{
  "experts_per_token": 4,
  "d_expert": 64,
  "router_score": "softmax",
  "lr_router": 0.00105,
  "init_std_up": 0.0158,
  "dataset": "wikipedia_en"
}
Below are experts of layer 4 (counted from 0) of a mixture-of-experts language model. Rows are named router (the router's row for the expert), down (a neuron's output weights, with its number) and show model dimensions 0-127. Each number is 500 + 25 x the weight over its row's rms, rounded and kept within 0 to 999. Numbers have three digits each.
After each expert's rows: a language model's description of what the expert responds to. This comes from a sample of Wikipedia text that the model never trained on.

# expert 36
router:500470460480518514516502523509458500515496524503492501499507463528529518506487529488489515486499484505517490508463481468490485525434484509481516532516484497505467487505505499533473503488506473533498482539555476507514503477475520530491507500497487471501553489485509488503508522488493478475481476547488499507493508474498462536473542589482460552503517491558508495520485475520522462487514
down1:517485509520482469482484524482524489477484508486505492513534480511559524508537506458481483480488533495499530465468484474530514464475502540476452492476521445502480497504537523519508481519525534467479523480548519487494478483498522503516455493488491528544486516502478518505516488493512531496512525529512532484499474490518455511493480520474502521492509486454461457492515529523497494492504
Description: Name-initial word pieces

# expert 29
router:485521477514493518515458473496536493453470534504467509523511526482544542475461503491433520459519539514516485495496453470497538512528463494458500512471518526476502494479476473536470528448469536523502518486496488528485475440458517496472512503520513460509566570486489559490506508528498545507451507520520485498508515487513506546508509515500493520484485532565496503542481520523505489496495
down1:540490554510498500489500488539439491469520503461476528487496543484566512480502507510511477499497531475488503525528472496485525525486471505471509532489525540483522515444537498488531475539551495527510515463523522498481534530520479505491527533463494499509500530513501550492518543464475525513497524457492524506488525477473521473497450506487546495499543484524526506542525480493446516474477
Description: Word-initial name pieces

# expert 28
router:486538502494448488492460477528496533486488539498484510495541497506476551487482535488483493448448510533495517530473507445481482516489509475469507540497478494444510461443471500478495524503473532508447506493508494488486489481490498516497528514475482490467477521507450543464479486535519522528484498499522488505492529482530478525488492507541513488519540553492490534485465544513523478491463
down0:510479498505528518535504505493523500505463514499489469497479493549509491480462486520486507496541491519499559513505511492502499486477464483470459495504502510515486492500471495525502506478511532481504525486510531442491500495483520466543497485506505530509495496515503536507497466478470466486495511482504540514490487495515521509531551491489487466495457472482510510493526484466490499488503
Description: Adjectives after articles

# expert 2
router:503507507500480486523484476576502519469525534511488521475509502518517525485481525512485502475492507518501515552505501496544501499504500487470515549489515507457452485464423453505522527483484472493496485501509502512514465463494487521492573510458494447501531525526524479497485499512505507538505446480507495497465517493526475510465507491547517551512513532515472539478488487540498465513453
down1:511446492490529490443533526557488471520498518492466481542515473515506512519476495522558502482507514511466504488545525523469506520503507463540512485474503464477469518489529503515513530526521519508502471504493471489496511507506525477534501525491494506509492482478510513490537485512552478457513522487504531481503534502505511520503514517513510463486506457546495490524542495488516450542520
Description: Dates, years, months

# expert 14
router:522472488473486500527485508488516487485498497526511508479523498537502495473472493467499523506504507547535490498487470490509538525517491475498523500478479526498507480477467466507486507540486517505433528530483507534482484515498554527497486510490459500506502530524483496498492537526499481497507482491518503518474530479503526534454524494503433522491542488516477483514472535518512482488488
down0:514499517508545539489449566517510488503482496486521495489526473471517457513473473501501511523461496483538521526496525521517454501447503473486526482497500496510506505541486474500489454527513482480535457493498460469522496531491482481525503480480470522526526515481528493519515538483500462483507483509487482487487486532501483464458483530507465513493492476515513510499533520486523536493475
Description: Parentheses and first names

# expert 0
router:500530435503524507513491495513478510461495528518491510487504520527497551486483527460473510473481515494523536517485472500497506524490503455476527528495446491487444522499493492514508517522475522498493516525553516494488450499485482488466522508465511463488506531519521486483496509504527530482494439524576505488479518481504480471474505508514456556462502502470489523484498469515509468440523
down0:540521482467485474458517512515483511477513445484425492452484529500528555476550521506486464489485552513520505519530492459496501511523474536490466491520494446528491476464514453523469495468513515501524486491474446535476516497503525505517458521493505519531490497551499476458504472524487501513519523455518516498533543485535479482489502500528502524495474516520485518488482504501508476500492
Description: Prepositions after motion verbs

# expert 23
router:490542493431495517526494482497457516483465509502481501503527506522538505504472501511497531484515492519517477509504495488533543488501457466466538518499465531498480496473470514494488516511468496491468515493503523512495481483462510496483491498471495511480518520496497483505470527532515515484494481540512494530486509492516501514478522496514496498490503559510491529548511491525493495486485
down0:486494525511469482472487518490484520509481511526476509491496502495490507494544472481538524490499478489547563546510519471477509509465495509494524526484513444492472491502532515460495528457495499482503540529493537468463474512491496468469503475491510540569496492548519507464519514510525477489493529500514483496504476536516488468540480495472525526533518463502490505551531474478489530479502
Description: Linking prepositions

# expert 27
router:456524492472514520511480503483499540505492523473465513471564475549504477468495546490468540515534546510496510522473507491493536477468465479500510496505470509471461472511478491538500503494493510540495505523507522492484481511450539518483545477483514515506504524528467489472540528499469500451498498530505482535471518501497486526487522513493476525462517507488500484494453492529506522489483
down0:486451490482520488516500521495517475536525472487471454473452490569492459512502498545462506521520495486505480480493471537484522500426479504502509547531475527527518517486486519492502532510513488510491461514508490505521515509506520500510518500497525505505530495504534456494516506533486463496526482488459503506483491509519508490531517538459494507478531484527521488514535397503465504506523
Description: Determiners, modals, material nouns

# expert 30
router:509505478512473527532509477506485511489510496506484579526474489494454498523483501451471512481544482492529547480511464488506506479470528482476494488497480494453491465488490484537509538444506499487499462530501513558495460512477491509486549516507518495455550518537502524484489482508515493499468488553477481487479493520528476493516512518486515488503545497514481515497499478516565501475470
down0:543488502529503479502500459483492514447505494549538507503492493525498505512505500467440489511542495521501519497508550510482478490455530519455507486495521530462498530508502500530554530472513504479499495513483475508469438493487510520491535514484499514500485505499488565512492474495534457501494520546486508479496525501477484498550504494550505493519498474520528522477497490496483483494536
Description: Digits in tables

# expert 33
router:477536529451493509548489490495465530475514498489522490480534460526533506511494524495448542472491521535528467554493481465528484505491472472518508491512482522493480488528491444519512501457446521512510496525523516518481481477477521502499485521498512505475518522509474532481489485487481529458509453466502487569484513509557497518472510475508476493475498529508489502521480473504492466484459
down0:496502448491488493534480490524494479486533510503528490515474482487474490492490468504523508533456469533493483470525503542505524484480490488499456488499529512539504473552517554524503483488534516461488497441526535482492488534501511487513486508525547448511489537422488549514512536498497472499531473471472487483511540525516481532547551481522527498510483465519444486484484523449522470473443
Description: Suffixes and word stems